config.toml
n_layer = 11
d_model = 320
experts_per_token = 2
d_expert = 288
moe_layers = [0, 2, 4, 6, 8, 10]
router_score = "softmax"
routed_scale = 1.0
balance_loss = 0.00652
balance_bias = false
lr_router = 0.00141
train_tokens = 564900000
steps = 2664
dataset = "wikipedia_en"
Below are experts of layer 8 (counted from 0) of a mixture-of-experts language model. Rows are named router (the router's row for the expert), up (a neuron's input weights, with its number) and show model dimensions 256-319. Each number is 50 + 10 x the weight over its row's rms, rounded and kept within 0 to 99.
After each expert's rows: a language model's description of what the expert responds to. This comes from a sample of Wikipedia text that the model never trained on.

# expert 21
router:66 49 40 49 32 54 38 64 58 57 35 47 22 59 57 45 64 43 45 55 52 56 53 56 57 44 52 29 58 55 40 49 51 53 37 48 64 38 45 48 49 58 54 50 33 50 46 39 28 63 64 52 57 51 55 50 53 29 58 67 53 41 54 61
up0:57 46 71 79 36 49 39 51 71 61 58 51 21 50 74 54 42 54 65 38 61 49 63 52 45 50 48 39 49 51 33 40 51 49 36 43 35 51 45 42 49 45 52 45 51 57 57 56 52 49 44 44 67 60 75 62 71 51 61 60 52 53 38 56
up1:35 48 44 17 40 35 31 64 45 67 44 53 34 58 61 29 79 29 48 53 58 58 70 28 47 44 44 30 61 53 64 32 36 54 54 39 45 29 50 57 41 58 32 33 44 49 33 38 44 40 65 63 54 45 58 48 38 52 50 51 65 39 67 54
up2:44 56 60 56 55 47 43 50 70 52 45 35 37 59 56 57 40 62 59 56 63 24 71 63 70 47 44 35 55 50 48 47 62 49 41 47 41 55 52 43 57 42 62 69 63 51 53 51 42 49 41 56 42 52 43 35 54 55 43 46 34 43 35 50
up3:45 56 37 61 49 41 51 59 60 55 54 50 58 49 62 41 62 50 57 55 53 68 71 67 72 51 41 43 53 53 52 21 74 52 53 26 39 49 49 42 50 48 65 62 43 52 40 59 52 63 58 61 59 52 50 60 56 49 57 65 66 35 43 63
up4:56 57 56 71 61 42 49 49 46 50 49 37 49 55 74 50 44 39 41 56 44 47 51 41 44 65 40 61 42 58 46 58 60 47 56 48 48 50 54 62 49 45 45 54 60 48 50 48 52 37 45 53 57 52 77 62 59 64 47 41 50 48 63 28
up5:52 59 44 64 50 50 45 58 45 59 53 40 48 72 61 49 63 72 52 44 51 53 50 44 51 46 28 51 49 50 49 39 58 62 61 59 54 56 49 65 45 54 43 30 46 46 39 53 57 51 38 47 43 43 45 63 42 50 50 48 50 58 51 35
up6:51 67 48 34 49 38 49 66 41 48 51 59 36 49 66 43 65 54 35 52 51 28 60 47 56 33 37 65 43 52 62 42 40 64 49 49 49 49 48 48 40 32 45 33 49 58 56 62 29 48 43 55 79 44 46 52 57 46 40 39 52 44 54 46
up7:55 50 51 50 53 28 39 40 47 43 56 52 43 45 31 53 42 61 45 53 36 46 48 55 47 47 52 39 44 52 32 52 45 59 29 56 66 44 39 53 43 67 32 58 52 27 64 56 54 32 56 37 53 38 63 58 38 37 41 47 48 53 48 59
up8:43 41 42 61 37 37 50 70 55 47 38 41 57 49 48 52 67 51 48 27 62 56 42 39 39 67 66 51 43 42 55 64 67 33 36 35 54 61 47 69 55 38 56 60 63 50 41 32 26 51 52 47 50 61 48 55 61 59 35 56 41 57 56 43
up9:58 47 50 44 54 47 63 52 65 55 40 63 22 63 54 49 58 60 57 46 71 61 50 34 40 47 48 50 44 54 65 50 59 54 35 65 60 51 55 58 45 34 47 58 58 44 54 39 59 51 31 54 43 71 56 68 46 34 46 70 49 54 43 48
up10:50 56 34 47 59 41 41 29 38 31 46 44 49 50 35 57 64 41 37 75 40 45 45 35 38 61 42 42 48 45 56 45 44 43 50 67 46 49 55 47 47 35 38 46 68 52 42 48 49 51 50 55 55 41 45 58 55 56 59 52 50 30 49 41
up11:49 36 41 49 63 44 61 60 69 64 56 50 57 66 52 55 48 34 55 44 50 56 49 47 61 36 42 54 50 60 59 55 54 46 54 50 47 41 46 48 49 54 68 45 52 53 55 29 32 39 33 42 64 61 32 39 55 36 42 44 50 53 60 71
Description: The, its, a, their and number or adjective words beginning a noun phrase, e.g. the area's, six gazetted beaches, the largest.

# expert 2
router:56 49 60 56 45 59 51 48 54 53 63 61 55 38 45 44 46 59 45 44 60 35 62 50 56 43 46 55 58 59 60 64 36 42 44 45 60 47 41 60 61 59 55 43 66 37 32 49 41 55 38 65 56 75 46 52 42 64 50 44 70 38 52 42
up0:40 51 56 68 44 49 60 70 53 51 35 46 44 48 24 55 52 50 68 46 53 46 31 49 38 51 52 45 53 37 58 70 50 41 37 47 53 55 44 59 66 49 54 52 47 47 37 57 52 42 32 37 62 69 49 34 32 49 51 51 41 52 54 44
up1:52 45 67 31 60 50 49 74 29 56 54 57 66 36 50 55 59 63 53 29 51 46 42 42 59 59 51 48 29 57 53 43 62 29 40 46 58 58 30 59 53 47 44 61 69 55 40 54 48 51 39 66 63 52 40 36 65 46 63 38 51 46 54 46
up2:47 46 50 55 39 51 50 60 44 43 60 66 62 49 48 39 48 57 45 50 71 36 50 50 49 51 55 76 51 38 36 51 60 33 44 64 54 56 42 39 32 31 57 40 48 51 38 55 48 60 47 59 44 27 47 39 38 37 49 33 52 48 54 52
up3:45 62 50 57 35 66 65 52 48 45 52 47 73 52 30 41 69 58 43 36 54 31 51 49 56 35 65 58 74 45 51 59 65 44 50 68 73 54 47 45 49 31 33 53 51 50 58 72 58 54 56 53 53 56 46 42 44 56 40 46 53 57 64 49
up4:70 53 24 63 36 42 56 49 59 39 41 51 48 52 49 48 53 56 44 40 33 80 58 40 79 55 42 52 54 53 40 38 60 55 72 36 66 41 53 42 51 51 25 37 47 49 43 43 57 55 55 53 49 42 57 59 58 67 47 49 59 51 36 55
up5:57 64 42 35 48 52 62 55 43 52 44 35 60 22 43 46 58 61 42 62 61 35 40 55 52 74 57 42 52 40 39 41 51 52 41 60 52 49 47 56 43 57 48 61 34 40 54 48 49 61 49 64 60 43 53 54 39 46 43 66 55 65 66 54
up6:36 61 47 44 54 48 60 43 60 66 54 45 51 40 53 65 62 43 63 56 55 55 49 45 53 56 64 40 42 37 60 45 63 65 51 63 43 53 46 42 48 52 60 36 55 60 49 51 54 79 46 53 51 48 51 58 52 52 60 50 51 32 50 30
up7:41 52 45 58 39 58 69 59 56 48 34 62 64 58 37 48 32 28 48 50 55 36 45 48 54 41 48 33 29 74 64 54 44 37 56 44 43 58 55 55 58 65 37 41 49 34 42 39 62 38 60 60 48 47 45 44 47 78 54 51 43 58 45 44
up8:61 52 41 32 41 40 61 54 60 42 47 44 44 62 40 32 45 38 73 41 38 39 38 32 58 53 57 60 30 67 52 50 62 58 69 44 68 61 44 64 69 31 52 30 49 53 54 63 65 65 62 47 55 41 42 42 53 53 37 55 54 52 53 54
up9:46 39 41 58 17 23 56 55 37 38 44 43 44 52 57 50 55 41 52 49 47 48 49 50 58 46 52 57 42 61 61 59 46 40 63 54 46 56 45 64 66 40 38 38 78 65 53 34 65 55 57 53 53 50 49 47 50 36 52 52 39 32 50 55
up10:53 24 50 45 55 53 44 67 35 52 45 51 57 42 45 40 41 65 60 53 57 65 51 49 68 43 40 57 47 49 50 61 76 62 36 71 58 52 54 47 37 42 57 48 51 50 56 43 30 45 43 38 58 72 38 45 57 53 50 70 60 51 38 61
up11:50 59 47 42 28 50 56 45 30 41 45 33 64 42 69 54 66 58 37 44 43 51 34 44 47 58 64 53 59 37 62 54 49 56 47 34 47 56 51 52 54 56 37 36 46 52 51 53 54 58 51 58 54 51 62 52 56 54 59 61 49 64 60 55
Description: Sentence subjects and pronouns before verbs (It, they, which, who, team, government) and pipes between numeric stat-table cells.

# expert 6
router:53 59 49 53 51 43 48 47 45 59 53 33 68 40 48 52 48 44 49 45 46 38 56 44 55 54 33 52 58 49 46 55 41 55 52 48 55 48 36 47 55 53 48 34 61 62 59 58 58 52 47 48 55 40 63 54 36 53 48 41 55 25 50 49
up0:55 52 57 21 29 50 46 54 52 57 33 48 54 63 53 57 44 43 49 52 37 48 50 61 68 43 37 53 45 68 38 51 39 48 58 49 67 73 31 49 43 64 35 57 54 56 59 57 56 59 40 43 60 63 21 48 47 51 45 45 58 47 53 37
up1:37 49 56 47 48 28 54 65 44 55 46 49 44 55 47 45 41 46 60 46 48 41 53 69 58 47 60 38 54 56 35 53 44 51 55 61 54 58 46 55 54 45 38 31 56 36 47 62 52 48 57 38 49 53 45 57 43 51 38 53 60 50 39 46
up2:44 42 47 69 46 64 33 53 60 37 48 42 36 40 48 68 53 50 63 48 48 64 55 34 31 56 63 71 41 52 38 24 51 43 46 45 52 24 47 63 49 53 52 34 63 47 61 38 53 55 47 49 58 66 48 46 67 38 59 61 49 62 56 46
up3:43 69 42 40 25 55 38 50 61 50 40 57 56 64 58 52 59 51 42 50 52 36 51 56 54 46 60 51 49 47 47 48 35 50 40 54 47 57 77 63 52 50 31 39 56 61 47 56 58 58 37 53 31 41 50 39 57 61 46 56 30 53 52 64
up4:55 62 46 63 55 43 53 60 35 54 61 47 45 50 60 52 52 77 41 52 59 48 80 40 55 49 48 46 43 60 51 53 54 40 56 64 41 61 60 40 54 41 40 37 51 60 50 35 65 46 54 43 72 38 57 39 42 45 39 52 42 35 48 56
up5:50 32 34 61 42 22 54 57 46 51 55 42 59 45 41 49 51 42 57 42 67 54 70 39 43 54 59 53 41 49 33 60 57 60 32 57 58 60 40 37 34 36 45 40 49 49 57 58 42 48 48 37 52 55 34 59 52 42 48 57 49 35 52 20
up6:46 32 64 52 58 64 40 64 58 60 55 46 48 55 66 52 51 56 65 58 37 40 69 71 71 42 49 45 68 52 50 66 43 61 38 54 40 29 54 45 48 53 41 45 44 60 51 61 58 30 30 34 46 61 47 52 49 57 45 51 50 56 39 53
up7:59 59 44 51 58 29 66 42 43 52 54 29 43 40 78 71 56 40 43 36 62 57 52 53 40 35 61 54 21 36 57 44 46 46 45 44 54 53 66 56 49 46 57 37 63 51 64 61 54 44 35 67 58 45 51 71 56 44 52 58 43 54 42 40
up8:53 57 63 41 44 46 47 58 33 62 44 44 56 57 31 59 37 47 55 50 44 56 58 47 37 37 31 45 56 67 64 48 45 50 49 40 61 49 41 42 48 41 63 29 63 53 34 51 48 49 63 46 48 43 40 35 47 27 61 27 49 55 64 33
up9:45 60 41 43 65 41 50 63 45 63 38 53 49 45 43 43 56 40 51 34 42 51 52 73 44 48 59 38 38 52 41 40 21 46 42 39 25 47 52 52 49 57 49 48 49 43 53 58 32 44 46 62 34 51 28 51 55 45 56 43 45 40 56 47
up10:55 39 50 55 51 57 52 50 60 49 47 43 53 53 52 63 57 52 41 56 56 51 55 61 54 47 47 36 51 51 32 54 46 56 47 54 68 46 53 45 59 35 32 55 45 31 52 51 61 33 48 32 50 45 36 51 48 39 47 51 62 47 52 61
up11:36 57 58 51 55 43 59 44 52 46 54 56 70 53 60 57 42 50 63 38 69 55 39 59 62 48 42 45 55 57 33 47 68 48 52 40 59 47 53 50 53 56 46 36 46 31 54 42 75 47 47 49 47 54 50 45 48 37 47 44 55 55 58 32
Description: Words like as, such, became, known, him, so in clauses naming roles, comparisons or status, e.g. became her captain, known as.

# expert 7
router:61 57 61 46 45 47 52 42 47 52 55 42 53 44 44 41 58 58 36 73 56 53 29 56 51 52 43 42 44 63 46 61 47 56 50 33 50 47 42 47 53 77 63 51 32 50 57 29 26 45 54 45 46 61 53 58 56 43 60 28 37 62 58 41
up0:65 67 63 47 58 32 41 57 51 22 36 36 59 49 45 48 63 62 70 40 48 41 54 41 63 46 34 44 50 51 58 61 53 59 50 60 58 54 45 45 41 58 34 59 43 42 44 53 55 60 39 37 63 48 43 54 48 57 58 56 45 52 66 51
up1:62 61 55 40 48 51 58 61 64 52 57 50 59 50 62 34 35 61 44 50 32 64 58 65 44 54 44 73 54 52 70 41 51 50 52 55 46 44 53 33 45 39 61 49 40 45 66 40 38 42 58 37 46 58 67 38 76 57 55 41 55 48 66 64
up2:56 47 46 53 33 61 77 62 49 39 52 62 65 49 58 37 39 60 49 64 66 62 45 62 44 55 44 46 63 60 19 48 40 47 52 38 67 43 52 43 60 60 49 43 44 36 60 32 59 55 25 52 37 55 53 54 56 38 44 65 42 44 58 65
up3:53 45 52 41 46 54 58 51 46 61 52 48 60 42 58 34 50 42 58 42 62 50 43 61 50 41 51 54 38 51 43 39 49 45 41 61 56 48 47 47 48 53 42 43 27 50 56 53 52 25 46 51 50 64 52 53 49 65 49 64 54 61 44 55
up4:58 52 48 53 58 37 44 39 68 51 49 50 66 70 57 46 46 44 50 43 45 39 43 69 55 78 71 70 46 49 50 39 47 47 38 61 47 45 49 50 38 44 64 48 39 50 55 62 52 53 51 29 22 65 27 42 41 54 58 47 37 51 59 68
up5:43 16 45 54 51 60 57 63 58 60 54 46 61 60 43 57 37 70 48 52 44 64 43 33 28 49 42 50 34 37 35 70 49 58 50 71 65 63 34 53 60 57 56 46 50 43 53 71 58 29 57 55 58 48 66 51 52 49 59 44 56 55 35 40
up6:36 31 45 53 63 51 48 45 49 60 50 49 54 64 66 26 51 49 49 49 47 55 33 68 66 51 55 31 36 55 48 38 60 57 47 34 70 29 39 49 49 30 41 44 47 61 59 31 63 38 61 47 43 49 52 48 51 52 50 29 55 53 45 60
up7:53 45 61 33 54 54 31 53 41 39 44 61 40 77 39 43 54 43 53 50 44 50 70 43 68 48 36 53 51 50 61 43 42 33 72 52 40 53 70 59 64 60 44 53 43 55 39 45 48 54 41 56 45 36 52 28 55 42 40 55 38 45 57 48
up8:41 52 52 43 57 42 61 53 48 55 57 52 38 54 33 42 42 69 58 55 64 44 52 45 68 41 64 41 31 37 51 48 50 43 65 39 58 64 48 47 46 64 34 67 41 49 44 45 43 49 45 46 65 53 52 59 50 52 59 46 59 45 45 45
up9:37 52 55 43 48 38 38 58 44 53 38 41 49 40 55 64 51 49 65 61 42 62 56 48 53 48 46 59 44 40 49 62 74 43 53 30 35 47 51 38 63 68 58 42 47 46 65 44 39 42 47 44 53 62 44 49 42 52 59 37 58 50 47 59
up10:53 48 38 41 40 65 28 55 51 60 48 64 75 61 50 49 58 60 52 50 52 44 51 62 39 46 48 44 72 70 63 59 45 41 53 36 43 67 65 50 36 67 33 40 41 49 36 36 50 52 41 55 50 60 48 56 57 52 49 56 56 59 58 51
up11:52 51 59 43 65 36 58 42 39 42 43 59 54 42 49 40 47 48 41 76 55 23 40 49 50 38 59 56 72 47 47 56 72 58 65 53 50 64 47 51 48 47 49 55 30 59 40 53 59 41 61 34 56 51 53 45 50 43 66 64 35 26 39 63
Description: Articles, possessive pronouns and possessive 's before nouns, especially in biographies and cast lists, such as the, his, Ponnachan's.

# expert 18
router:40 54 61 51 45 47 40 38 43 63 47 39 54 24 43 64 25 51 55 40 40 38 45 54 60 62 42 46 63 55 39 53 33 61 51 55 46 62 47 48 62 46 35 37 59 73 59 56 63 54 42 65 55 54 49 55 48 61 60 51 54 57 34 51
up0:61 54 49 58 51 57 62 48 39 39 50 62 60 36 56 47 43 49 60 39 46 36 48 54 60 49 46 37 43 52 25 61 51 51 58 70 63 66 42 35 52 40 41 55 65 49 35 49 51 32 57 64 45 46 54 63 40 51 53 57 62 43 42 56
up1:49 54 46 32 70 57 56 52 60 45 39 39 53 58 49 52 45 65 57 51 47 68 46 63 60 69 26 43 44 42 54 33 38 53 54 45 45 58 58 56 40 52 53 64 51 58 51 37 55 50 48 63 54 52 41 40 44 38 51 81 27 45 55 41
up2:57 54 37 47 58 51 35 57 42 34 45 39 54 37 57 42 51 52 37 60 57 56 61 53 58 61 32 45 40 57 43 59 58 51 34 57 55 48 47 33 34 59 48 55 31 53 70 64 45 62 34 44 42 43 46 61 56 59 43 52 52 47 51 46
up3:50 56 55 51 39 37 39 59 59 60 63 65 28 51 64 44 52 54 41 49 31 59 52 52 54 58 54 45 51 44 60 43 52 43 44 58 37 59 61 45 57 55 51 63 56 49 46 41 59 39 40 31 42 40 44 73 58 59 49 44 72 46 56 66
up4:50 35 61 47 69 47 51 59 51 42 58 51 48 43 53 50 32 55 56 68 71 41 31 57 45 52 48 34 37 39 41 48 55 62 48 60 31 47 76 51 54 43 38 46 47 64 55 37 59 58 53 47 39 44 42 66 47 33 56 56 56 48 35 39
up5:39 72 41 56 45 52 49 64 49 60 45 42 57 30 47 45 34 60 48 41 61 53 60 49 69 49 66 70 46 43 50 53 56 39 54 42 55 51 56 30 59 63 64 52 36 43 53 48 53 38 32 56 47 56 53 60 23 38 49 49 52 43 49 56
up6:38 45 40 73 45 50 53 48 45 43 46 48 45 60 38 57 52 63 41 64 49 49 58 60 56 46 47 55 71 51 63 52 66 51 63 55 47 51 27 66 56 48 58 56 45 54 44 50 64 50 49 48 60 42 46 55 38 61 57 59 51 62 33 48
up7:37 71 45 51 43 51 48 57 65 56 72 53 39 53 59 54 62 71 48 68 51 37 59 58 44 51 69 47 49 40 50 46 62 47 55 51 36 52 63 48 56 59 54 47 58 47 48 53 51 54 54 32 56 66 69 75 45 52 42 39 55 66 63 65
up8:53 50 47 42 48 37 35 51 36 53 67 32 39 31 54 43 31 41 49 31 46 56 38 35 29 63 45 48 54 57 47 42 49 46 58 46 62 55 50 40 54 53 48 44 46 61 44 46 54 61 45 60 46 41 37 45 42 36 51 63 32 39 45 37
up9:56 40 58 34 56 42 58 46 67 61 50 49 47 48 36 37 54 77 34 54 67 49 43 59 38 43 61 55 57 59 62 38 43 43 61 44 48 56 41 46 62 52 45 54 58 45 36 44 49 64 49 68 50 45 60 64 53 50 42 57 60 64 51 50
up10:36 60 49 48 51 50 59 35 49 52 44 41 56 52 54 52 50 37 50 59 52 53 52 60 61 58 50 53 39 47 51 24 62 46 43 66 54 38 47 65 37 49 30 50 50 45 45 54 52 32 45 48 42 34 64 30 54 80 53 44 42 51 64 61
up11:51 55 61 60 64 53 56 51 50 47 47 53 64 52 62 30 67 61 41 49 48 45 31 39 59 40 58 39 50 54 41 49 45 39 42 36 51 47 59 76 54 73 45 37 45 50 49 48 53 63 45 57 60 47 39 53 52 71 51 41 37 25 32 44
Description: Clause subjects such as he, she, they, who and names right before a verb, plus the conjunctions and and to in narrative prose.

# expert 24
router:43 49 55 52 54 52 48 44 47 67 47 50 48 48 66 60 30 44 47 49 65 48 56 62 61 56 43 68 48 52 59 66 47 51 48 61 38 42 45 43 58 53 69 60 45 43 52 41 30 56 50 27 46 64 43 45 60 39 61 48 53 59 43 66
up0:57 41 41 53 52 57 41 54 64 35 49 66 47 55 50 44 57 41 53 35 29 70 44 47 56 54 49 42 41 51 40 48 54 33 38 47 43 35 38 53 45 51 38 54 53 39 51 39 52 52 69 38 58 48 50 60 48 55 42 50 62 57 50 72
up1:47 54 62 43 41 45 46 52 55 58 42 61 38 39 56 46 71 44 47 34 51 58 53 48 55 44 54 57 68 48 55 62 38 48 68 49 44 56 31 58 65 38 54 56 47 49 55 56 57 57 51 56 38 52 57 56 66 61 38 47 63 50 60 52
up2:46 72 23 58 51 53 58 46 54 32 65 56 51 42 77 65 44 66 53 67 47 48 79 58 50 51 47 63 52 43 41 55 60 60 48 52 59 44 59 55 22 56 63 58 47 50 52 43 52 40 55 51 70 60 46 40 58 57 50 62 57 57 54 59
up3:47 39 45 50 50 65 58 52 42 53 43 70 67 49 47 51 38 45 57 55 55 46 57 70 71 59 34 61 63 49 46 45 50 46 56 73 62 48 38 39 69 57 47 45 49 59 47 45 56 37 43 55 33 41 44 55 44 44 38 35 57 56 53 68
up4:71 30 66 53 41 39 65 35 52 58 60 53 39 48 30 52 45 46 40 64 57 45 57 43 47 52 47 61 41 33 51 46 53 57 45 47 63 52 56 51 52 36 47 51 59 52 43 36 48 31 52 40 48 49 50 61 46 49 77 33 49 45 49 50
up5:41 48 45 48 37 56 39 47 53 30 34 47 42 68 59 49 42 55 45 59 66 42 63 46 64 46 50 54 54 41 34 52 51 50 30 55 63 58 50 40 33 41 51 43 65 60 54 51 36 76 49 56 52 49 58 56 54 45 49 57 67 38 45 55
up6:42 60 46 34 49 45 65 50 44 63 52 43 60 54 57 56 35 33 43 58 48 44 45 44 61 62 52 46 37 62 41 55 43 46 33 52 55 44 53 58 36 20 57 64 63 54 44 46 38 49 58 52 20 53 55 46 62 39 37 58 42 53 50 56
up7:43 44 63 41 37 41 51 50 35 44 29 50 47 36 56 49 38 61 66 62 58 59 52 66 49 65 64 53 48 50 66 45 45 39 76 58 51 51 68 63 45 61 53 64 61 35 48 45 51 52 60 67 40 46 73 67 53 49 54 68 28 56 49 45
up8:43 31 55 56 50 47 61 55 54 51 56 55 49 59 39 49 61 50 59 49 48 33 50 65 53 36 38 48 52 40 38 49 38 57 49 50 61 49 61 46 28 52 42 66 62 51 47 50 46 42 36 66 58 83 47 37 42 35 36 45 63 33 43 54
up9:42 40 43 40 36 41 49 59 34 49 52 54 44 47 41 34 43 43 69 56 67 43 43 47 56 38 54 40 32 48 42 62 53 41 51 40 60 53 56 46 45 42 65 43 57 33 45 60 55 49 31 49 46 55 49 38 57 43 60 52 51 41 57 30
up10:36 31 63 50 31 44 49 35 56 41 45 38 39 29 59 52 63 55 44 55 30 52 42 46 56 63 53 43 42 45 42 36 61 44 56 46 44 51 34 49 58 36 34 64 52 51 64 37 39 48 37 54 51 43 54 44 49 51 56 50 61 37 55 54
up11:52 43 42 56 52 41 69 44 52 51 69 44 41 46 46 40 52 40 63 59 57 60 49 65 38 62 60 42 55 63 53 49 39 42 44 46 42 46 47 57 41 39 34 41 68 41 58 37 55 51 55 43 56 40 44 42 56 59 49 38 41 59 54 47
Description: Articles a, an and determiners this, same, next, another, each opening a noun phrase, e.g. a bitter fruit, opening day.

# expert 26
router:67 58 46 55 38 38 59 47 34 53 42 43 41 43 42 49 41 33 47 50 64 38 36 52 39 56 45 53 54 47 44 55 35 49 61 52 56 51 46 53 58 53 42 40 53 49 53 57 53 36 54 49 33 44 58 45 57 55 43 42 44 62 46 49
up0:50 48 47 54 39 35 55 35 36 39 54 53 49 25 56 36 42 42 36 65 44 65 47 52 41 68 52 45 40 63 54 51 46 51 49 38 45 50 46 49 53 45 71 51 52 38 45 18 34 35 43 25 44 44 45 56 52 47 72 45 36 52 40 53
up1:44 74 55 50 51 39 49 51 43 48 42 50 50 53 34 41 47 50 46 66 47 52 39 61 49 37 53 38 41 61 46 38 57 36 57 43 65 66 40 59 51 54 46 47 42 63 18 63 64 53 62 72 65 37 61 45 54 44 24 57 37 58 57 52
up2:49 45 57 61 38 46 49 60 54 53 68 65 27 50 51 39 57 39 48 49 58 49 43 47 60 35 41 28 58 47 38 46 34 48 69 31 63 37 52 51 41 50 58 37 61 63 49 54 47 50 62 39 63 67 48 47 45 45 48 48 67 64 35 54
up3:48 41 43 48 68 48 36 34 47 69 61 50 37 47 59 60 52 49 43 57 42 62 57 45 46 61 38 44 40 53 67 31 50 56 47 65 56 53 61 45 61 40 69 62 56 50 34 45 42 62 57 41 58 60 51 49 57 39 48 41 46 52 45 31
up4:46 39 59 55 49 52 47 25 65 44 47 64 57 57 46 61 52 62 44 45 42 41 54 55 51 58 61 51 44 46 48 39 67 36 48 51 69 51 59 67 60 59 38 38 77 43 50 58 54 40 29 51 33 48 50 61 49 52 35 52 42 47 34 41
up5:68 50 58 47 58 55 43 42 46 53 52 28 37 38 40 72 57 55 51 57 50 50 41 46 29 49 49 28 48 52 54 48 45 52 60 48 55 56 48 50 59 56 46 78 50 45 47 35 50 42 53 43 50 64 46 61 28 41 61 40 42 55 48 36
up6:36 39 48 47 48 52 61 45 40 39 41 43 33 49 45 61 59 33 43 57 42 66 49 59 50 40 43 44 49 54 54 52 56 39 56 50 48 38 74 43 54 64 62 50 47 52 55 45 55 54 50 53 73 53 49 48 49 51 41 45 42 41 52 49
up7:52 48 51 47 60 50 56 43 43 49 46 47 39 57 63 50 41 53 67 25 41 47 55 57 59 74 35 51 46 58 54 40 50 56 28 59 58 58 56 22 39 60 57 59 46 47 52 44 37 63 53 59 47 58 58 62 37 32 54 53 51 37 30 53
up8:54 52 47 52 57 49 49 37 65 60 65 49 59 46 58 33 59 46 53 49 40 48 71 74 32 36 77 49 50 51 31 43 34 37 37 53 47 55 58 48 36 40 60 55 50 43 41 43 62 58 45 61 44 54 64 56 43 45 50 81 50 60 59 54
up9:40 48 39 36 42 64 47 27 46 58 55 44 49 61 63 37 64 48 63 48 59 45 51 49 58 39 67 54 62 48 48 39 42 63 21 53 56 50 57 38 50 46 60 36 65 60 31 54 70 64 73 40 54 59 62 50 63 37 49 46 36 54 45 51
up10:61 64 35 38 46 41 44 57 58 40 47 58 36 50 48 47 70 38 48 54 55 49 49 45 40 45 76 40 62 57 59 40 60 56 50 65 63 42 45 43 40 46 32 38 36 55 59 57 52 57 33 67 50 37 44 52 58 54 54 46 74 67 49 31
up11:43 44 56 61 43 36 47 49 67 38 27 44 59 66 44 50 42 60 60 61 47 67 43 60 39 47 57 60 61 51 41 48 52 51 45 58 51 45 36 43 56 34 40 48 49 56 71 49 48 54 42 46 52 46 44 43 51 46 67 49 42 48 63 68
Description: Pieces of Indian, Arabic, Thai, East Asian and other non-English names and transliterations, often vowels or diacritics like ā, Singh, Shah.

# expert 23
router:71 58 45 38 58 39 35 33 28 50 56 46 49 43 52 70 47 65 43 56 51 55 61 48 62 62 49 44 38 45 64 21 41 48 50 69 48 49 60 56 57 57 55 63 38 62 43 37 41 57 41 39 53 58 53 55 56 42 33 63 40 68 43 37
up0:50 51 52 59 62 46 44 31 44 46 56 67 44 43 55 46 72 48 47 58 39 47 52 40 50 58 64 60 56 50 59 32 57 45 31 40 45 50 50 45 49 55 37 63 44 51 27 63 41 51 43 73 57 44 48 53 51 49 52 50 41 44 67 52
up1:56 54 56 65 41 65 56 65 44 45 37 56 55 63 40 43 45 41 64 49 33 49 51 41 36 56 33 55 59 75 52 39 41 40 52 58 71 56 60 50 67 60 44 42 41 45 54 46 28 32 24 61 54 36 40 54 64 51 44 51 52 47 42 57
up2:65 62 48 56 38 42 51 52 48 55 44 61 56 49 55 58 49 60 75 48 33 61 54 57 54 52 49 45 46 43 44 22 49 35 54 55 74 63 60 50 47 50 53 41 74 32 48 42 48 50 47 46 59 41 49 46 50 34 55 55 41 53 61 38
up3:48 56 61 50 60 50 42 46 42 51 44 58 60 52 40 52 60 24 52 45 45 42 71 56 70 71 49 46 32 54 33 62 59 43 65 33 50 59 38 54 59 48 42 54 49 54 46 55 50 43 52 55 72 50 43 42 47 54 55 47 47 42 53 52
up4:43 42 29 39 35 57 48 46 52 48 54 73 57 27 55 29 43 48 52 59 66 33 55 49 45 64 58 46 46 66 45 57 39 58 46 57 46 45 63 46 43 52 53 43 47 54 49 47 66 47 51 39 55 52 37 56 50 43 46 47 49 61 49 42
up5:46 37 56 46 57 56 48 61 52 42 46 56 55 51 43 61 60 49 49 72 51 51 49 33 47 45 49 38 51 38 46 45 67 58 46 50 48 42 49 29 68 41 62 49 48 47 51 46 40 41 42 53 68 64 28 47 51 51 38 52 42 50 77 65
up6:53 56 52 42 50 41 40 49 59 43 52 48 51 57 54 32 52 58 31 57 53 51 81 49 45 33 55 45 56 44 56 49 43 42 66 71 27 36 43 69 47 57 30 59 53 41 37 33 52 41 31 51 56 52 48 43 45 51 45 52 68 55 55 54
up7:63 58 50 39 56 56 51 48 61 56 49 57 61 57 42 64 47 73 72 49 45 55 36 49 37 51 59 48 51 52 60 48 40 28 54 48 48 36 28 42 54 52 47 50 47 55 37 54 57 52 59 51 43 44 36 23 61 57 57 44 55 33 36 57
up8:33 65 50 49 60 44 46 68 42 41 36 45 40 54 47 44 55 49 40 49 44 44 33 41 52 59 50 64 45 25 51 50 36 56 36 56 37 29 47 54 69 56 60 65 80 59 40 50 59 38 41 42 40 48 52 58 57 53 44 53 66 51 57 47
up9:51 51 56 55 61 32 57 44 58 34 67 49 57 79 51 45 61 77 36 45 54 34 76 41 52 43 41 59 60 47 62 56 49 42 48 66 52 46 33 55 54 62 63 51 48 53 49 48 50 47 47 54 64 65 55 49 65 71 69 65 58 36 47 57
up10:52 25 39 47 50 61 44 62 42 32 45 73 48 62 53 57 54 51 34 45 44 64 50 49 60 47 65 31 53 48 69 47 50 65 52 41 43 46 58 55 27 37 44 49 45 48 66 67 59 60 50 45 49 43 55 45 52 57 40 50 62 44 50 74
up11:67 36 51 36 49 53 52 68 32 46 49 39 54 54 57 57 31 46 48 38 49 76 55 33 58 48 43 43 53 58 52 44 52 40 42 55 60 41 47 37 38 62 44 52 33 48 43 60 25 53 45 60 49 37 55 49 49 57 50 37 55 45 60 32
Description: List dashes, line breaks, section == marks and table header pipes in infoboxes, discographies and filmographies, such as Notes, Release.